config.yaml
n_layer: 11
d_model: 192
n_experts: 64
experts_per_token: 4
d_expert: 64
d_shared_expert: 0
activation: "swiglu"
moe_layers: [1, 2, 3, 4, 5, 6, 7, 8, 9, 10]
router_score: "softmax"
normalize_top_k: false
routed_scale: 6.91
balance_loss: 0.00657
balance_bias: false
init_std_router: 0.0273
lr_router: 0.000612
vocab_size: 8192
norm: "rmsnorm"
norm_eps: 1e-06
tie_embeddings: true
optimizer: "soap_variant"
lr: 0.00515
beta1: 0.95
beta2: 0.98
batch_tokens: [32768, 65536, 131072]
seq_len: 512
train_tokens: 353000000
steps: 5021
dataset: "wikipedia_en"
Below are experts of layer 8 (counted from 0) of a mixture-of-experts language model. Rows are named router (the router's row for the expert), gate (a neuron's input weights, with its number), up (a neuron's input weights, with its number), down (a neuron's output weights, with its number) and show model dimensions 0-191. Each number is 200 + 30 x the weight over its row's rms, rounded and kept within 0 to 999.
After each expert's rows: "comes after" lists some tokens at least twice as common just before its tokens as in all text; "comes before" lists some tokens at least twice as common just after its tokens as in all text. This comes from a sample of Wikipedia text that the model never trained on. Tokens count by the router's weight.

# expert 46
router,168,248,216,267,217,204,250,222,191,222,138,200,191,199,225,216,278,199,217,224,240,206,179,190,210,176,198,163,198,197,232,184,187,153,189,144,205,121,194,223,184,191,174,193,174,254,150,208,160,218,200,193,154,189,256,185,190,183,144,176,189,159,193,178,178,192,242,243,191,180,193,164,223,242,183,174,188,213,196,220,172,179,199,161,198,174,221,235,220,194,199,217,204,230,196,201,203,186,243,241,262,230,209,176,163,203,232,183,189,161,214,136,216,209,230,191,170,171,210,178,185,148,246,242,176,188,230,240,175,237,246,239,248,223,202,230,137,175,199,178,231,181,170,259,178,188,159,179,234,186,166,159,212,209,175,188,230,237,179,227,173,135,181,211,185,225,218,195,148,137,151,206,175,255,210,179,168,161,209,157,187,193,166,196,226,233,189,221,165,221,213,217
gate0,209,192,257,210,124,186,259,160,199,243,165,205,240,159,282,183,250,191,223,175,213,193,138,210,202,153,201,213,227,191,200,138,183,234,233,184,147,183,212,174,201,218,185,199,170,198,180,212,209,211,182,158,174,244,190,194,230,168,190,249,205,219,186,154,206,267,234,217,209,207,164,205,224,191,201,190,190,164,176,229,193,195,169,196,244,211,176,182,206,183,195,170,190,222,191,256,183,195,196,251,257,224,174,197,231,238,191,229,211,205,176,160,250,197,216,191,208,157,192,195,179,216,250,234,238,154,182,197,183,173,207,232,213,223,285,198,174,193,239,188,219,147,181,195,184,191,264,145,184,165,220,214,206,251,156,189,199,227,211,251,159,179,248,232,204,241,186,222,139,180,224,235,181,204,160,226,172,159,214,163,241,200,214,210,166,235,227,223,212,224,249,202
up0,222,187,190,220,218,265,207,255,224,239,200,205,205,192,195,178,239,219,232,167,242,192,172,180,182,242,135,158,220,184,194,194,197,196,248,229,189,220,179,208,245,181,180,190,251,227,170,230,153,246,224,123,187,230,82,209,170,156,183,230,217,201,176,201,242,224,227,165,234,229,163,189,187,202,200,222,208,183,180,185,206,255,230,212,205,214,140,241,208,215,174,168,198,215,191,193,218,229,187,172,228,191,166,167,175,188,195,161,166,185,228,175,164,217,206,204,181,259,197,209,203,196,222,215,201,189,178,200,198,159,217,206,226,239,234,180,244,197,163,189,306,145,192,265,204,238,216,190,178,225,176,182,198,221,166,147,231,211,220,221,153,225,202,250,149,182,191,200,196,192,154,210,198,201,207,184,146,186,159,189,239,244,224,233,196,181,161,171,223,191,240,198
down0,165,182,224,182,191,226,183,222,185,193,237,234,214,168,171,199,258,200,234,258,178,199,199,249,204,132,187,177,152,150,197,190,180,190,169,209,157,156,168,150,218,232,193,188,177,132,201,163,181,161,222,234,185,202,217,191,215,223,185,138,212,159,200,212,177,220,220,187,223,174,224,154,151,145,203,214,230,219,164,171,232,176,208,235,184,187,205,197,194,166,181,231,166,170,219,236,254,205,190,236,185,218,194,205,253,164,245,198,160,213,148,169,242,149,255,198,245,175,188,168,205,201,239,218,205,246,196,216,222,204,233,203,174,192,239,179,198,246,221,247,199,164,237,184,140,184,175,173,176,182,257,209,209,216,203,166,192,179,176,221,182,239,202,200,222,128,215,167,186,200,210,130,197,224,169,211,176,141,219,184,194,202,150,290,202,215,188,200,164,230,166,181
comes after: "0", "9", "1", "8", "7", " Best"
comes before: " |", ")", "–", " film", " Film", " series"

# expert 44
router,222,171,240,244,234,155,214,179,180,192,207,243,152,214,246,188,190,184,212,118,217,178,205,173,195,213,205,213,205,178,205,242,225,215,195,163,139,212,101,195,213,216,205,168,226,163,218,264,283,151,200,231,184,150,160,221,241,176,193,212,206,239,168,227,221,214,167,205,244,265,209,197,235,224,154,259,191,180,187,170,215,200,218,194,226,190,167,173,214,195,248,230,179,229,201,208,244,227,226,232,148,173,211,206,235,178,201,233,182,239,225,174,182,211,161,237,179,187,235,224,224,182,234,200,235,170,231,207,159,233,210,177,177,183,148,207,252,160,182,211,243,202,203,172,159,194,114,189,189,253,207,201,158,244,227,214,181,206,186,165,265,182,238,189,192,230,204,167,208,197,189,184,193,171,190,178,187,202,216,218,228,186,236,194,207,185,235,184,159,164,211,198
gate0,233,200,210,229,135,162,182,182,157,229,162,218,225,235,165,194,208,202,213,197,206,204,209,227,248,188,191,171,178,188,196,196,217,146,273,292,189,214,197,167,191,126,154,167,182,160,197,189,253,223,210,212,179,229,205,199,170,207,201,192,181,212,227,190,155,179,209,173,210,158,246,207,168,164,167,200,144,209,150,215,195,222,204,211,174,236,205,211,147,208,171,214,198,218,178,124,209,242,192,207,223,177,177,206,202,197,200,252,133,184,214,189,213,153,179,205,227,192,191,260,224,306,211,232,209,246,209,206,210,161,208,156,173,225,210,149,214,230,197,148,236,182,160,220,208,151,223,223,221,213,216,202,193,210,237,139,178,143,188,209,239,237,177,171,235,200,212,202,211,207,217,166,188,181,234,135,208,181,208,231,175,208,268,208,203,199,196,154,221,192,185,190
up0,146,229,217,170,194,207,166,206,166,256,211,220,181,126,226,201,202,214,220,251,140,171,221,175,216,173,125,179,198,215,171,147,191,216,163,232,186,163,208,234,224,191,166,180,165,194,199,232,178,141,179,233,212,227,194,134,206,211,178,201,237,142,193,244,162,225,225,164,180,226,170,234,241,237,206,209,250,212,224,195,138,193,221,172,196,226,226,200,163,211,204,227,200,188,226,199,196,179,255,238,189,177,217,248,195,204,192,162,268,223,192,220,227,216,180,198,217,176,146,206,183,193,169,167,273,158,211,190,235,207,172,219,223,167,182,262,171,171,244,223,172,145,180,210,177,200,204,235,235,209,203,219,230,246,172,240,183,247,206,181,181,208,211,182,173,180,159,256,185,212,226,228,237,206,216,227,166,208,224,177,246,183,173,234,169,147,165,221,213,235,235,214
down0,205,186,253,179,201,180,160,234,130,168,178,198,239,232,238,233,190,187,194,201,191,197,159,208,181,175,170,162,196,195,188,191,183,189,210,209,250,222,249,189,190,190,174,226,230,217,237,223,199,170,154,198,181,145,170,226,229,213,199,140,228,250,180,199,167,213,206,182,259,190,133,247,223,205,215,202,167,221,213,190,174,195,214,202,247,198,190,209,248,245,202,177,214,183,206,248,144,213,172,165,200,191,226,227,194,180,245,136,256,205,189,190,246,168,266,136,221,235,203,213,203,235,243,221,183,251,211,246,229,252,196,206,202,227,178,151,177,211,180,128,196,202,208,242,214,196,159,166,185,207,264,175,218,216,165,194,261,196,258,188,159,222,204,155,201,209,175,215,205,208,250,206,193,181,171,154,205,189,238,156,262,205,182,213,238,191,239,187,251,213,213,219
comes after: "0", "3", "4", "5", "1", "2"
comes before: "\n", " ", ")", " +", "″", " ("

# expert 23
router,239,220,194,213,239,164,210,222,206,200,269,197,163,159,206,206,159,181,214,151,192,157,170,231,176,168,183,195,179,205,215,248,269,216,191,194,189,211,129,249,218,209,176,166,148,200,203,199,192,198,172,186,198,211,204,194,196,187,149,187,203,250,174,164,192,191,241,218,240,189,242,202,238,202,187,235,175,180,169,176,155,176,268,141,194,169,167,206,179,166,200,239,145,205,216,214,186,196,205,215,204,231,159,195,176,216,172,210,149,207,233,162,206,165,190,214,256,242,205,213,148,191,165,237,264,240,211,239,246,228,125,189,172,199,208,216,159,170,206,228,231,214,156,204,158,199,188,161,150,182,159,242,219,173,234,183,220,226,196,178,210,228,182,214,175,210,229,182,220,181,144,179,219,150,228,224,138,218,246,213,225,160,242,219,181,141,158,194,204,189,164,215
gate0,210,221,237,207,176,181,181,142,176,251,197,179,181,179,238,208,219,196,187,178,153,153,202,169,229,171,206,194,201,210,193,196,190,237,194,196,197,179,221,171,229,194,164,178,210,158,240,161,247,212,131,206,204,253,164,130,259,234,202,217,178,192,190,211,176,194,177,192,178,165,185,205,186,202,164,228,205,186,142,253,204,237,223,194,247,220,257,166,212,170,192,253,241,260,224,120,201,159,187,190,169,209,172,158,222,246,234,200,234,200,185,158,208,179,221,203,217,165,184,246,211,206,212,254,187,261,194,170,178,171,213,242,219,230,212,205,210,232,218,275,179,234,141,183,207,171,219,182,174,231,228,198,145,226,266,193,192,202,224,150,230,236,232,197,215,199,188,174,199,224,217,178,185,268,225,217,209,233,230,209,225,216,236,171,171,167,155,164,150,204,206,205
up0,252,261,268,214,177,189,185,259,176,168,228,174,241,178,176,240,223,209,146,196,235,230,191,242,178,191,190,176,155,147,161,181,234,229,177,181,239,211,210,268,200,247,173,206,194,185,211,142,187,216,248,194,180,145,182,223,188,192,178,172,149,230,166,181,231,208,208,198,238,180,219,147,177,157,175,201,200,199,203,190,210,196,202,203,207,229,192,290,210,189,248,169,180,249,121,174,206,189,215,181,199,182,185,184,226,205,239,181,218,227,234,223,178,159,157,251,165,208,211,211,194,163,197,196,195,188,217,182,218,197,242,184,203,189,209,199,212,169,159,168,304,225,191,185,185,192,247,170,207,179,200,189,273,181,153,233,200,148,172,207,197,163,233,199,165,203,240,151,221,204,236,171,182,191,231,176,187,195,226,215,203,195,220,153,221,196,176,248,221,219,212,172
down0,187,204,199,222,182,230,212,188,186,230,210,190,234,167,153,249,177,223,165,198,215,217,199,217,130,210,172,211,155,225,178,211,185,212,193,237,169,177,232,211,182,189,225,247,205,243,144,219,178,190,247,159,208,229,223,180,215,149,154,224,160,177,233,224,190,240,218,172,240,181,189,176,179,233,171,190,202,182,180,241,183,206,208,153,189,197,184,197,200,188,164,213,108,223,246,235,210,215,256,290,162,183,203,233,161,219,177,143,190,194,177,251,187,148,126,231,180,168,167,167,169,155,150,210,199,203,209,209,173,199,210,151,247,168,201,242,207,174,181,213,175,173,246,228,216,241,212,208,141,204,198,204,254,204,224,230,239,167,182,200,248,176,210,203,174,202,200,240,224,181,218,215,164,185,177,140,223,218,139,194,212,221,168,228,211,133,214,190,189,186,228,191
comes after: "1", "0", "2", " ", "3", "–"
comes before: " |", "0", ".", "–", ",", ")"

# expert 49
router,189,185,145,196,200,172,208,228,205,197,262,185,191,177,245,232,149,173,233,212,212,200,226,166,224,182,239,218,237,195,250,219,203,153,158,186,220,244,134,176,187,208,214,221,206,178,213,210,177,226,204,210,152,168,194,190,200,196,177,156,241,177,248,264,190,187,195,151,161,208,213,156,218,211,197,186,235,215,175,179,169,176,175,211,168,265,153,168,158,240,154,208,205,223,180,173,198,115,175,228,226,157,236,196,151,156,222,204,189,222,176,224,190,263,225,214,231,178,163,196,244,196,209,190,194,205,247,218,226,152,233,190,235,155,246,182,159,245,178,212,212,216,154,181,142,189,223,157,227,238,190,220,217,205,228,175,226,159,165,247,226,185,186,194,185,190,171,180,166,201,190,195,168,177,211,191,181,198,213,169,212,252,250,264,184,190,210,263,179,166,243,170
gate0,186,206,145,191,244,221,236,238,210,186,211,190,204,231,206,228,157,222,136,264,187,209,228,187,206,172,243,198,172,198,194,178,223,196,217,162,156,230,198,230,189,228,239,210,156,188,159,240,215,238,176,145,239,198,221,239,191,213,195,177,199,235,219,277,232,287,203,221,190,230,202,209,157,240,184,244,110,259,212,189,182,226,256,225,197,215,172,170,198,230,208,153,163,231,168,157,167,188,181,192,212,197,215,124,214,186,227,195,204,188,207,241,207,180,226,207,215,180,186,213,159,173,195,213,174,191,205,173,193,237,194,261,185,192,223,152,179,289,226,217,199,203,223,167,194,195,189,195,177,213,185,186,216,232,194,170,210,229,214,244,152,143,157,234,226,190,207,150,217,245,210,197,196,207,214,152,213,208,169,229,162,220,175,176,230,196,163,217,251,209,188,250
up0,216,183,199,234,221,203,210,264,205,231,226,197,225,222,191,150,175,231,213,196,199,285,191,199,257,235,162,228,137,195,223,254,251,223,212,213,182,205,195,196,228,223,215,208,192,236,181,185,211,237,201,192,201,239,225,188,240,211,129,182,212,208,184,199,208,213,224,190,132,176,206,235,150,243,177,240,142,198,186,202,217,194,196,179,243,163,191,240,179,208,206,228,86,238,177,207,159,196,166,169,169,189,174,209,182,223,217,240,140,149,172,228,197,166,201,207,217,157,149,198,219,198,211,219,182,222,239,260,234,211,174,175,221,157,199,159,179,246,206,203,182,200,178,206,183,215,153,175,188,213,220,179,187,178,207,180,244,276,209,202,223,168,207,197,191,198,165,172,244,217,156,224,244,223,204,206,254,169,243,184,173,195,198,183,240,136,180,242,185,188,181,230
down0,218,233,222,209,226,185,213,207,157,198,162,178,195,126,204,160,258,163,220,203,195,195,142,216,216,107,219,180,166,138,209,176,179,207,167,202,190,145,195,179,166,228,182,175,131,216,195,200,187,233,176,178,201,206,242,152,226,218,186,210,195,119,199,202,174,160,239,165,195,187,161,139,134,237,178,216,197,172,250,248,194,218,157,168,204,193,232,232,191,143,210,216,174,143,228,206,223,159,201,178,207,200,188,211,225,168,208,241,186,220,154,220,160,217,215,223,220,259,196,213,204,160,207,174,245,192,138,214,182,216,215,205,204,211,201,182,253,238,252,182,182,217,173,195,195,188,200,234,217,178,184,222,255,162,169,148,194,186,200,189,191,209,217,156,189,188,204,189,180,232,167,159,223,123,169,194,217,188,182,178,194,221,189,212,138,189,165,193,212,144,186,205
comes after: " |", " ", "|", "3", ";", " Candidate"
comes before: " |", ";", " Votes", ")", " %", " Candidate"

# expert 43
router,158,203,232,198,184,197,201,163,172,228,191,221,209,140,201,215,281,261,143,186,156,165,209,207,218,195,191,181,214,195,272,137,168,208,227,187,229,193,167,174,164,206,174,187,148,203,195,186,205,194,160,250,202,163,198,246,187,212,203,158,202,203,174,196,221,221,243,186,242,197,180,214,190,201,202,232,202,214,213,246,184,236,209,226,217,185,178,172,176,176,195,259,202,196,157,194,182,200,155,171,184,211,194,190,210,162,224,171,244,198,150,238,192,201,202,210,177,218,261,168,190,204,230,224,225,188,237,195,225,207,145,160,183,186,202,208,181,216,178,152,235,211,228,210,188,211,267,169,202,245,203,240,197,253,246,174,169,248,234,169,138,186,192,231,121,221,195,205,183,172,204,248,203,218,222,249,247,157,174,142,181,235,150,219,173,155,247,186,174,151,178,237
gate0,203,183,267,205,181,226,225,240,206,188,213,168,199,231,218,173,182,159,139,180,176,288,238,182,253,215,262,239,217,222,206,253,189,228,242,115,255,197,200,179,210,250,197,242,237,161,186,248,246,163,203,186,188,158,170,261,169,237,187,176,171,143,177,211,207,208,224,167,193,170,212,171,182,182,169,225,173,209,209,217,207,210,181,232,150,221,241,181,215,201,172,208,216,251,192,225,216,195,187,209,218,196,162,218,213,189,212,231,213,214,247,220,178,185,202,162,229,167,212,253,203,152,220,180,225,164,207,221,229,197,200,149,216,191,136,182,166,147,149,219,192,208,256,176,167,198,173,199,168,184,181,208,212,197,178,195,207,204,184,236,242,203,236,153,204,175,182,186,175,206,182,243,231,154,183,247,185,146,207,244,187,223,163,198,232,184,224,178,179,197,149,162
up0,217,245,190,178,190,211,192,183,186,167,185,218,156,190,220,201,187,191,303,197,173,165,200,179,159,248,133,218,186,209,223,212,266,248,192,205,206,249,239,161,202,121,215,198,166,199,210,179,167,209,216,210,204,160,233,161,186,199,212,239,195,269,232,220,220,159,204,248,201,191,181,247,173,190,207,171,219,183,173,172,190,145,203,155,198,188,186,231,181,215,230,181,188,171,227,151,177,172,242,163,162,145,217,182,189,232,151,185,217,182,163,181,208,195,215,189,166,232,181,181,219,210,177,224,174,217,217,208,209,277,242,235,199,232,219,222,200,304,210,179,233,240,192,195,150,223,229,158,190,198,144,179,218,197,240,237,231,199,224,173,199,215,151,204,207,169,190,236,235,210,229,179,156,174,208,164,213,210,202,164,208,205,237,179,172,194,237,166,243,236,198,230
down0,209,195,170,146,145,187,245,207,164,136,180,160,252,221,181,212,224,198,198,254,180,151,174,185,123,196,197,198,158,212,193,154,206,214,264,217,176,145,181,219,153,194,202,200,179,199,209,194,246,177,236,246,213,242,221,220,160,164,175,191,237,191,262,230,194,203,206,157,241,185,260,208,158,216,262,155,234,240,221,231,207,210,219,176,263,188,155,201,201,156,251,264,234,176,199,226,200,181,166,228,170,205,191,210,166,205,224,186,176,196,147,200,172,198,201,187,191,194,183,237,220,164,179,203,201,169,225,254,154,191,168,164,180,240,205,196,217,213,133,193,173,246,175,160,212,203,196,167,193,211,201,232,216,170,179,170,210,233,237,187,205,222,203,183,166,213,236,124,192,179,169,217,174,221,208,222,164,144,179,169,215,201,189,171,215,184,162,224,180,227,237,202
comes after: "\n", " of", " in", " at", " for", ")"
comes before: "|", " ", "-", " first", " United", " National"

# expert 41
router,231,211,202,216,198,230,171,199,214,211,228,213,163,154,180,259,174,288,159,224,185,158,247,201,170,165,158,159,235,206,239,187,246,203,216,210,206,165,131,198,154,163,218,142,230,153,215,201,235,161,190,205,220,229,193,167,185,198,174,229,164,213,211,258,172,176,224,228,162,181,182,188,199,238,175,169,223,233,212,185,158,192,213,186,209,221,198,203,195,213,169,226,251,218,195,204,223,233,183,260,194,142,205,201,181,262,252,204,237,242,192,234,176,230,234,208,229,194,225,208,242,259,205,135,168,248,218,221,219,195,261,236,212,213,181,186,187,210,167,157,159,237,224,175,244,232,188,184,186,230,204,189,250,225,214,191,181,220,180,184,172,160,173,209,178,180,194,211,238,217,169,194,232,252,230,202,177,224,223,178,187,263,157,254,219,183,161,176,179,197,229,237
gate0,211,197,224,200,212,216,161,167,233,178,232,188,190,201,193,254,144,201,160,170,170,196,191,220,216,219,155,198,205,190,174,196,185,201,199,191,252,156,170,206,188,176,227,212,229,207,208,226,188,259,255,151,205,237,127,205,182,183,217,163,179,149,195,173,179,189,218,216,155,153,176,179,221,226,220,151,233,200,216,219,192,189,182,255,196,205,215,214,135,133,266,233,249,179,183,240,229,174,177,200,244,145,218,172,232,194,259,217,171,124,204,220,181,197,214,162,169,191,145,159,257,200,183,174,170,197,224,207,206,170,239,191,205,151,173,170,166,175,200,173,167,158,183,143,185,179,244,214,173,267,191,148,180,125,200,196,166,201,182,228,183,221,257,194,218,222,157,155,190,245,191,178,158,221,188,193,209,183,227,177,186,167,190,221,202,179,201,198,214,216,183,204
up0,209,211,197,190,175,201,227,171,246,177,159,188,254,208,172,225,254,163,211,164,201,242,198,192,166,218,200,160,294,180,128,153,161,208,191,170,209,193,233,206,192,201,154,169,144,225,219,180,193,228,184,211,163,202,193,191,186,186,194,207,162,225,221,223,199,182,161,240,171,221,198,198,224,276,172,247,170,171,214,182,200,182,280,176,213,187,209,209,269,205,186,130,140,175,188,236,185,206,195,183,164,244,225,226,183,172,180,160,200,249,203,151,197,212,208,199,198,152,235,185,219,196,208,192,195,206,222,197,182,217,205,188,202,219,188,168,204,241,233,210,250,242,236,205,184,180,227,246,257,178,228,223,213,247,180,169,210,160,223,219,181,162,217,168,212,128,191,238,180,198,174,183,240,175,239,211,157,229,160,241,176,207,208,181,216,145,171,251,178,143,206,214
down0,202,160,239,202,197,194,170,244,208,190,220,172,165,234,185,240,218,196,250,223,206,156,176,258,231,265,197,169,194,188,268,162,210,166,177,212,239,228,203,231,153,183,222,215,221,171,195,247,219,167,215,202,197,225,201,227,177,240,167,169,184,242,171,195,162,161,199,184,213,208,218,263,260,162,188,143,240,190,201,204,165,221,145,191,198,236,193,189,268,264,181,197,216,249,216,184,165,174,196,131,203,198,180,210,148,212,186,195,155,163,237,230,221,166,239,220,232,211,179,233,182,207,192,223,178,207,202,234,200,150,220,191,211,220,214,197,159,200,224,197,242,175,184,158,231,184,185,138,163,265,183,166,179,250,176,230,179,206,199,164,190,207,212,185,166,199,207,190,195,178,250,172,169,224,211,215,291,129,185,228,198,205,209,212,191,255,194,224,186,235,198,184
comes after: "\n", ".", "==", " ==", "===", " ==="
comes before: "\n", " The", " In", " He", " It", "=="

# expert 38
router,193,166,184,190,192,179,212,147,221,201,224,222,166,202,191,212,154,145,134,202,91,211,241,198,193,218,177,212,244,180,188,253,180,206,239,216,192,212,187,190,253,207,263,196,267,186,148,165,172,266,196,175,223,150,202,164,197,231,191,209,207,206,216,229,205,258,208,198,149,191,225,185,224,184,168,247,192,184,229,177,214,178,154,193,191,193,165,193,179,163,206,217,205,182,173,260,158,244,203,248,204,239,184,184,162,187,195,267,195,228,185,206,147,231,199,198,232,181,185,227,221,238,156,226,168,219,251,237,210,188,222,202,178,220,241,203,244,239,196,225,254,212,211,199,179,202,252,188,211,184,184,202,177,177,213,223,180,190,228,220,239,199,213,262,244,204,213,242,195,179,214,250,208,145,233,195,151,247,217,206,216,191,200,213,262,189,237,248,163,196,222,209
gate0,235,164,164,124,202,227,226,168,193,232,258,212,227,154,243,151,191,184,247,212,245,167,222,196,218,238,196,208,188,170,246,199,198,195,277,188,239,193,202,213,223,217,152,198,205,208,219,195,208,202,226,212,179,270,174,191,169,246,159,246,197,243,209,194,198,214,275,167,229,192,248,185,197,197,197,180,247,213,203,194,166,191,152,148,202,142,216,242,195,207,207,224,210,190,171,232,228,165,208,206,172,217,243,221,134,189,199,185,168,197,242,193,180,247,176,197,149,201,206,199,208,210,169,210,177,210,235,211,200,218,198,222,168,226,178,154,211,151,211,189,157,226,237,212,188,205,192,226,171,162,218,229,237,169,165,141,236,207,212,226,277,195,178,211,189,237,186,199,187,238,187,178,251,157,175,174,228,206,183,219,201,227,260,199,251,186,142,170,210,169,269,182
up0,154,298,231,257,184,206,191,209,201,181,178,201,208,190,149,210,208,196,204,226,151,201,161,196,169,166,169,203,226,225,193,237,203,191,181,209,171,212,145,196,191,201,221,205,194,216,164,214,253,249,179,199,256,149,233,186,161,148,210,157,179,170,193,206,230,199,180,227,229,166,194,230,228,205,224,201,153,155,178,201,193,169,252,220,203,212,205,186,199,188,197,168,181,207,208,196,229,222,259,218,188,228,134,190,190,231,166,222,211,246,136,201,188,161,238,133,224,194,215,198,194,206,176,163,253,197,184,235,170,147,168,188,226,197,269,258,168,190,204,172,183,180,235,123,204,231,218,199,260,214,177,157,176,220,235,244,168,174,213,189,172,225,201,227,217,209,236,149,183,191,176,184,186,251,241,234,174,182,207,183,192,166,170,229,164,249,217,200,185,188,137,226
down0,230,234,212,160,165,141,215,193,211,186,198,205,182,217,169,253,183,222,199,190,200,150,204,168,167,193,192,164,167,213,176,222,150,139,219,166,252,174,192,189,172,203,165,210,167,200,170,184,216,175,205,188,181,186,234,218,228,201,238,158,222,224,206,199,219,152,307,151,260,204,192,244,210,204,208,217,243,176,221,243,225,218,193,222,233,189,199,220,197,152,208,168,235,188,183,175,180,220,213,209,188,228,247,186,170,188,205,170,161,170,221,188,193,166,216,210,208,192,207,173,180,200,229,189,194,218,218,178,196,199,246,195,195,152,234,189,224,270,216,262,250,170,173,201,199,216,189,177,180,194,196,147,183,183,196,241,262,201,237,195,251,155,203,202,207,164,256,285,178,219,173,167,173,200,236,197,236,183,171,277,206,158,229,194,195,281,186,132,212,224,208,223
comes after: " |", " ", ";", "|", ":", " ("
comes before: "1", "2", "0", "3", "9", "4"

# expert 63
router,257,251,172,154,234,255,185,203,191,204,222,237,179,220,196,206,224,206,236,172,120,158,208,202,170,140,169,240,244,178,248,214,248,211,184,252,212,249,162,225,185,159,200,246,163,139,192,240,225,215,191,197,170,195,212,231,155,250,184,240,181,232,229,217,215,184,235,248,231,240,135,174,150,197,174,230,200,172,217,188,245,204,183,230,210,216,161,215,225,210,194,206,217,209,201,183,205,169,215,247,171,179,249,185,233,150,179,218,221,212,219,210,197,219,191,202,209,237,212,229,146,181,236,265,181,257,226,188,195,207,232,211,177,186,172,197,232,151,230,167,235,164,187,233,155,194,226,250,206,231,174,169,234,225,235,198,142,179,193,199,248,162,196,223,177,222,199,220,198,210,172,153,207,238,178,251,206,197,227,239,215,178,244,179,205,180,188,225,238,178,177,205
gate0,227,167,184,196,232,220,237,227,224,218,193,248,175,178,199,176,208,229,260,195,165,214,165,214,201,240,168,163,161,171,225,198,215,230,165,232,144,188,206,209,184,226,207,187,239,214,156,199,198,233,169,248,168,214,179,196,200,219,189,172,168,128,226,192,228,206,144,213,228,252,182,190,194,193,188,198,233,206,246,190,151,190,170,180,247,218,229,253,177,228,213,237,210,118,183,212,168,222,198,187,229,218,166,193,173,240,201,180,200,200,209,185,122,186,173,149,205,203,225,178,234,212,218,187,103,199,219,185,175,175,227,234,203,199,201,231,218,195,151,189,174,202,144,214,223,265,174,182,208,208,222,232,198,183,225,267,239,186,226,184,213,195,204,183,226,159,205,147,186,264,201,228,236,236,223,129,217,201,228,171,211,264,234,220,152,214,196,216,243,206,253,204
up0,196,240,255,189,187,156,175,177,221,217,215,147,197,222,196,207,174,177,130,200,227,177,235,210,177,176,220,265,239,228,192,224,229,200,241,158,232,202,163,196,207,171,143,203,178,197,203,191,210,176,228,174,214,210,271,175,225,233,213,182,232,241,180,228,166,223,264,233,188,160,227,182,215,184,199,182,193,201,156,194,217,191,205,198,157,178,171,156,231,159,181,170,181,297,245,197,212,198,199,214,170,193,217,178,255,163,218,219,209,179,192,204,260,156,204,241,212,153,164,279,189,189,193,221,273,194,221,201,194,221,165,172,207,205,181,177,168,211,290,221,211,237,269,173,181,170,243,239,162,198,202,193,216,200,180,189,175,212,200,202,187,210,213,195,207,216,161,248,178,169,167,183,152,171,195,263,186,195,199,223,185,182,195,128,249,199,179,199,179,216,183,205
down0,226,199,199,215,195,193,228,201,210,169,188,181,240,194,180,207,252,194,179,202,252,194,212,189,203,188,232,224,211,209,154,200,185,188,234,239,231,157,217,192,211,206,200,199,210,207,192,176,191,180,207,195,241,207,229,125,156,186,178,216,198,201,247,198,203,173,195,171,168,173,221,210,184,139,221,267,184,211,204,216,233,209,185,197,182,196,188,156,204,220,212,154,171,261,158,164,158,203,185,182,259,241,196,149,224,198,195,233,174,151,235,301,206,209,218,199,218,227,238,165,223,226,173,195,167,201,174,150,161,178,197,189,163,201,216,223,223,198,180,261,274,179,200,166,238,223,229,198,177,172,183,216,295,180,154,245,196,214,176,220,209,216,248,202,286,190,212,219,161,185,238,229,158,215,185,257,155,148,221,180,193,191,219,200,255,168,228,180,270,218,190,204
comes after: ")", "0", "5", "4", "6", "3"
comes before: " ", "\n", " —", ":", " +", " November"